config.yaml
normalize_top_k: true
init_std_router: 0.0348
norm: "rmsnorm"
norm_eps: 1e-05
init_std_down: 0.00564
warmup_steps: 285
dataset: "wikipedia_en"
Below are experts of layer 2 (counted from 0) of a mixture-of-experts language model. Rows are named router (the router's row for the expert), gate (a neuron's input weights, with its number), up (a neuron's input weights, with its number) and show model dimensions 144-191. Each number is 500 + 50 x the weight over its row's rms, rounded and kept within 0 to 999. Numbers have three digits each.
After each expert's rows: a language model's description of what the expert responds to. This comes from a sample of Wikipedia text that the model never trained on.

# expert 2
router:528485517504490450479399541524443584502494458498492407539476568397404476560593487444422489453533493519403476405454456551506438524444469583397486
gate1:530493464592532521530508582497512458511545478409509452517479498521449564481642442406424556437480515469495443454494500435416427534458531535400549
up1:543514594466543540489547448436569499479483518539481583528536528505498551538461589528428604454487424457386602460534461471548455472488479493559450
gate2:594583444462541444388477556527527563489508479471541439522500539374549529537492482465553517494508507536402494610390486552558404475477468523594490
up2:633581437518492587414539510466381611498584524448557569589514538488501596526440553561515501455490467516403451514467463468399498473533513529573396
gate3:503495507499487466531491474479468406496483608552491528493507531492496538679431488525461590392457496489473563559526506557465492595540485556450419
up3:525526581482559401507403495478480505515461565456485493521433420571491551658473461563529405417417544543451521482569489446402555449548497493437468
gate4:509526502538393493531483474528525431445530440476515517493489565522422454496479557516369413524377513527411523475415471600610574456427499481523459
up4:477438470537476532445495564406490560459537515483489614545582425567555573504442507491509495559541558536641574576512499587465523506613460551478500
gate5:518573507542606471461412535545463493441516526447562470567475509557488553517452439512454493493540578527457373414458512387539535613466449522454552
up5:577540597488543535484452521429347535477605483435507548544487517568496524432501526483425471547600552488462464499473560541460443543544452535345499
Description: Inner word pieces of names and rare words, plus pipes and semicolons in tables and lists, such as polyg-on-al, UKI-P, t-ax-i.

# expert 60
router:502423512543486503573395578501499467494509459512545413536465392407565526490504388535474383479525554524541542546462417546456448551494465507448476
gate1:492561468511411526503426535467557444496524485546480454506525492544524549607445491515500446469435532490497462517534530548487527530483511492371516
up1:478569557535472491593463511573475530456480592498482534458509475432482552500472550542501517567465463554486586553405574467517583578512466515476541
gate2:503487516557467537486421523535492606488542459462546462459497532541499455551502475513416496485526578528451460520504451548514426350460504521573564
up2:569530457458539522562613445513529565490465570502447497486424555530530528441525536567542498539613456496597551511447517492448512479529448509425432
gate3:493492502575476461500365523470482610509478368529539456445599434487472487540461527448458489456529562478486493518547559464614412484528486503497497
up3:522392457416525476492612505512499445507478527596517421422430509498585437390470442566570482559459529540471495592511464540461460469503484488557419
gate4:447398481447479536468476504515437588442549405548545413566421418560602432460467452503440514488488467523508499503551519417580488512473376519565458
up4:563548445554431500526537550574488433520451513608446474477570570501480446428438620463544538513470423435536452433524627483474517467518529527459494
gate5:479445502576454357448473500586450498511553562496480454504450511416538560518574419446511449474584544509480517475497552475437476592529503543456481
up5:480459520533517498568590497433498596482508529537470478479477425503483457555504507477557605488458516408369450501521582488429394464522496530554450
Description: Opening pieces of lowercase words following the, of, by, like w in world, b in barley, st, pro, res.

# expert 50
router:590508449478518527530512537469450506488440523514551490490461487429442480471471456473525414496564561499430437490387456452583456454497517589498542
gate1:451486502584466483499504555425429490423521534528464539389448450510422474499454506415555447483587617546510468452382458460545451515481471460487442
up1:494503608408580461585516505525521431543522523465527432561466534485500501561503403559593514494481508490512547576544546493408554513459521520514571
gate2:515489570574571438501499581500565530451498517491516423465503467396446537544456477543482550494529539514405529553363435481566500477382439517504535
up2:523476525439590470517502579421483494493542465537544495428437502472542467493408521470540506478552558511427478508412522463561504399461470522528541
gate3:412514526538505499486445493463514496509491516454566444452506483394484432534378426512475468509540515511494529489423493483458493426524475540532551
up3:496550531419557569522400473548497490492498489416532475489428530407465478546366488447445427583499530470478559394471458487490487483508443538474579
gate4:529343456548538467449541557505514503462527480510468507553448586501550457537408480455454429466448448463482499455478511529507455556480519515600476
up4:558428488490573594484596423489578424469460510562546415432417552569536495547467455527489416503559475534537522562497443431510557487487436518498472
gate5:552457458516518489496451451488471459598494523525478507502432486519416537483464451601433470568539545537484532591498478392498461490510560490471482
up5:618475509575487469486439495568479487590450544564511473532496553516476543398493425559476443611577605579382483443466487408479477521503538463518527
Description: Starts and inner pieces of proper nouns like Phil-adelphia, Al, Fran, Batt-al-ion, plus commas and pipes between table fields.

# expert 43
router:510424443487538402558470535469475478466523446488544423490543495446498505469522467543395543467545525527531481443459475446524529520464480579468486
gate1:502527553455500502518445521535425503511472596460572490489578423483485447571527405479501368488495544481597478486389452508458509466502509465584493
up1:486579492480444563530563491559506507520474553493510432427511509516530425501376532478476468474558431542463562470458486406418587515506445538539439
gate2:526381479499549421473461565557465464530503514557476411513474571501473550498445480447575514499389588472476492453375471447509496514527577485495462
up2:591524499564513516466539446556495444617584560451586522542545511490482586475513583563549503520554508445590516535501491601494549553551515543385580
gate3:502456511496499485604470496491552521512593492527445460451470550463563573491533537532505523481533464477515497576478437474503555491461542485517527
up3:491525471454492444482545442480520593497646403496461423486546492484543534533530476482488548498522494528581564495532383476443590474482534489489417
gate4:493408530479482550539529613410427478499572516436448428488523518483413535489473468498476485457477496598505341474458443455566523484381509474482557
up4:535578510453522453352488437590471431490421470537630487538481535569561498475581541505553492543587348459465562416451486519371473485593495496441482
gate5:575577454506579474538504532466450535572484500523474515515545503481462487502420539478381484435567523517506488540383481506570510481477491601414531
up5:480511487504543509528435478447456576528428439506529521455581560487450479542454505544390558429615522459510472481515483510449450497397403483567505
Description: Inner word pieces after St/st and nouns like album, club, song, Cup, such as et in Stetson and Stetter, rat in strata.

# expert 18
router:476429410551545494595513597476539495487523505592508429525439517470420518586535483513422501445552463528462451495422549465535431501441459523427503
gate1:454483442564462497508473572546400490538501586548537478510579477497530498396470433505515557539543526560567507434441473535447594516545475528512441
up1:481562523565547466550455502470465515443489553615444433454470505456487519486449544595462526461542524569617518545448525500516492525484475463509509
gate2:531484526508525387511511513403476419468547541452394568505465517513496488542518426521543488537552540515540457566433503572458399475505466541437505
up2:514540452518422541434490453439426494528412427507573492521581541515465495521463491540499596491499432509496525515500453544513574476444516428548513
gate3:439559486508477518481436652464427422536494566517578543503449536514474380564567484476545513496473481545461432518518447500513504455476481532475485
up3:354538548421459541567482468474405483453547542534505597488533524459521578572555527475459561448488506466483483462475493567556473425514398553440555
gate4:523437502567533445546584523457547490563494569519638499470658483497480587496543501451484503484575560532527511479480519479473451470533509597547472
up4:510494548511426498462468490494449484444439440509361508420411531462422546469367378579524484513558482465442452591477487460539516499476588516411467
gate5:485424476558507468552534490465524504530504506657471373507506550479477507496455465457530599474528484595519603488425486453458462464429487522577493
up5:473450418533527539458541472547570505599474492532535457459482553500554572567485498479558527526492570482449501551376479550492515316540528524457533
Description: Counting words like two, three, four, several, sentence-final periods after dates, and endings like -ient in ambient and gradient.

# expert 7
router:511441454570524439497485507424417499486533498449568568539530433488471508553472432482475499541472556561500506515453418475593517461449422632470547
gate1:434427518561644470562543492517495444493482479468511545472582494562451423592544531496505550454516521510494451487495488473518505614500530524529454
up1:558471461460571462539531561489515536583512539430456452509487443477504465501451493466482430549464529473438491520571524467446379525459449485543470
gate2:588527516437432463478464461530558464443486460530543506490496511519500549498547541499494519449550443454476565406422508483523498608454450559527522
up2:450438415576482432501481445424505420525430390516486490453507470480537454495533443472533581529524511536484481472530563496515553473494466422528444
gate3:518539412567545487522532523411480512521536504544507548529589443494504541526474621524584607495474532469515509556501387483524414495483496479510495
up3:373489506419518411496428506522535379388511537486435503514456555474597398522526456494410478485488455483528459500561513530540527445494432469403523
gate4:543400510556526423567584547553536513506497480507471564534559469558548510386495487467412538496568445475554569545510394492535539507489477492416577
up4:448592515467508606525441526527509507429501519517548426542453536352542447544429508582488577565486528423490446413466585532548520559487559456517442
gate5:493496569458479412528488523510466484494537497469575556552503621482520542500489464504472371546518576499469472492434480440473526545486492549391509
up5:483493502481493436493519500523472436548500465497581504463502600467433513486510521546407478507544508464495490418518414499510526572454452476420574
Description: Short word-opening pieces and pronouns in running prose, such as fl in flag, comp in complexes, l in loss, he, she.

# expert 41
router:543491511557526439488492556508500453432484520447466457525552486500532448463553455563456468439587460489496430443444415533458457510450413541442555
gate1:481523439382526468476524564522526562451514572592459553544505439438458479476575508520506437520452390472441407536491594470515443381530454503463525
up1:510529453419578474444529574500413551485405424479551554560402497445497517487454599536490484564518515381397514522548429488431529472628479509435522
gate2:538496478496476434502527514564540470430526505482548424445715530451481501503408497552423575486584568509491505445535562504417600456429508507534493
up2:396489492549455468406451463528485468474464455468542520500476550548545456591524465529468482542583516369445512501440458563419542402440557487519467
gate3:506502504411568516420482547540473451484532542518428478549452528478397428466477454552465558564485438531432454413530482577621455551491396513503525
up3:442439479548480463450474501457489547479530490539497466442514505525480391470526422451539410483537499517553481507390623456628542552603610491399533
gate4:529572557522456506491540578423537500523582426411510408590381574483455517448500493538512488466508433534496537506477496506549439512526470550374490
up4:444437528410510506527367541617366645465449530515527514551495532537562559553498411485528493569505528403502446520527481486476528524493527435544509
gate5:507507564487427497555435584439460560470563486495460581487512454498478508478417414475511539485459459493506501457500444510478534517504471540536494
up5:448520517547470516432451521502540530484558412591536541419529506438549486553523540562583452457564521494476528504508474436443483511486590458579510
Description: The ar syllable in foreign names (Akb-ar, Ogb-ar-u, St-ar), plus commas, of, and short vowel pieces in names.

# expert 22
router:504444488521473454564374542508471481508451513524454392472477492471493448476554496530512500468486475458426473488380528495520488538475419554486547
gate1:477496474570547542495446534569591568502478534457550517582414499444432476394462458520445498552611459483469456466486535506515483540445435530455460
up1:458510523520575509578412487514543527475524492440623433532496487505493448498515582537595535469442516483463453492432507436478513540470445501471434
gate2:536462504597447488543449555526455474534469591485516544432507419509432504576549514491558530502520558543512535439505547526562484449362489444533546
up2:501496459422531557567560543496501463438485391474483481618491538484508576467462476471427483526474561484530476517520484480449489532503482488403482
gate3:446512542578447575606505514480463486465486543483520497566532481551487470534446509569519534354459525498489571577470513512515442577473429552496341
up3:502541540570504514502478543454532423586499436517514512472518480482490527482485493497497385407489540529387519507486439419466444576585489458542498
gate4:501461469610465475361529517507513524484566457474482434533512499576498437486453587510456435471503499550430454479478513514529441508530493486562412
up4:546448477621487458459523509447558494566427515520445489552510499536518409455490555432424476440521464533463563520591506497554444490553439451524405
gate5:589495515444484487523439429475496521463523613502448592533416534465511429541554414567507487408558521477504529517438464540572515512499544556583487
up5:457532515376472470456525481486485521490501522375524482439544634535481460497531470541442546478577465577480436533480473546575471473549510541534591
Description: Capital letters and early pieces of proper names and foreign words, such as M in Munich, G in Gagra, Que in Quebec.

# expert 31
router:448448487522519441531413588537398496476420449543490390539478547489487478522501446490483509492531559467459500462435418539510522516434425559449505
gate1:520499575485454503513463510473344491464551534500627458594479432495546464434562488439539506485517539570532472502488486505567438523525462489561541
up1:456514508432443550537450536409561495471562552442493393501475471445462566444458494491533502505537506518609572629477509440372448522492620521508451
gate2:407470527469393449452414544453488511482597447497458498487556569450550366648521535478447459438576492510556544439484463483507494496457425455392386
up2:507439475449419504466431601538485543377553436531437453451448551423494483534539526458456427442536490514507471490474482442534439477541433563371445
gate3:531460578472399429488467523444493527449582494486519496504559487483476509425524506494519492479501547439501569439447556545570510460397343541553514
up3:524493495434502531558490591509414592471478386449534490563482435464473483583555492537537476452536484456566520426516400541519565469490459504484470
gate4:517469485509573502569596448514447454504557520488527569516547497466537522451503512533504477522605424507528493415444421515559607574519440573471439
up4:541419513487503474541506517482506442401513444580534605497531556463595617476433664443553465531537521392541559474486497504462531495573499521509386
gate5:445470481504539393557545533466514438460496510547504520509594392551455488460489543465491499491409463422479513468510453528498540527463480530521523
up5:533490439448479578530524534461510541543538580508519565554408591504514426462500522565475561429538510557520496580568508583421400531498526519530518
Description: Capital letters and abbreviations in sports results tables and model codes, such as R in ASR-10 and DAR, USA, plus team and support.

# expert 6
router:550391442480557456437495558442529484463435478445516467553467567439451540504532504459439543457518557501552407470497485487476425512418532580514442
gate1:540531494503585439493468535432434406485475515495567397428490513528456568430514488477430519505536553472496498485533557518485443456415533492495507
up1:485552512484537444516487529468482432419544429524512476493429519506451510508507500455486502472497497492492490527490549462454399519550484497500420
gate2:549455529446557435512480590519559469567516507530501466493413512417426550592443515510566511499522454465524475527463591535524504480462427540480476
up2:547492439497513475517531529497583392473602509550585539500530526483496639554570545524496463406620468504629528533500608510564384509454477519629428
gate3:528470513443556506501499539542523570459503526479492508520451578350471482453490480477423497560428461513446474508420510524483492430443479475436504
up3:501444526524463600496568406475558417595520499520535521425539460550573437436445477561520480488415548469519536515544489520442563534508514518485472
gate4:543496468550494528521564456426451534495479555504406455556477533550524539406619474434444438491552536490518452480530465555524427519514530502460536
up4:478547506454465377547420535571510476515509504505437471418466406500469486521431549553490475432412454498465502489508569467399482491491561539494488
gate5:467494469481479523456517468550535463535503505556481497484516588478517606591527574586413559463513391568473418508428551457508508555473571444471445
up5:518518526535548431489452516373556622504490468441535409540570478506519443491441518416552517517580461570587529503500578534469439403476546583498531
Description: Final pieces completing a word, especially nationality and number endings like -ian, -an, -ty, -ation, plus table pipes in results.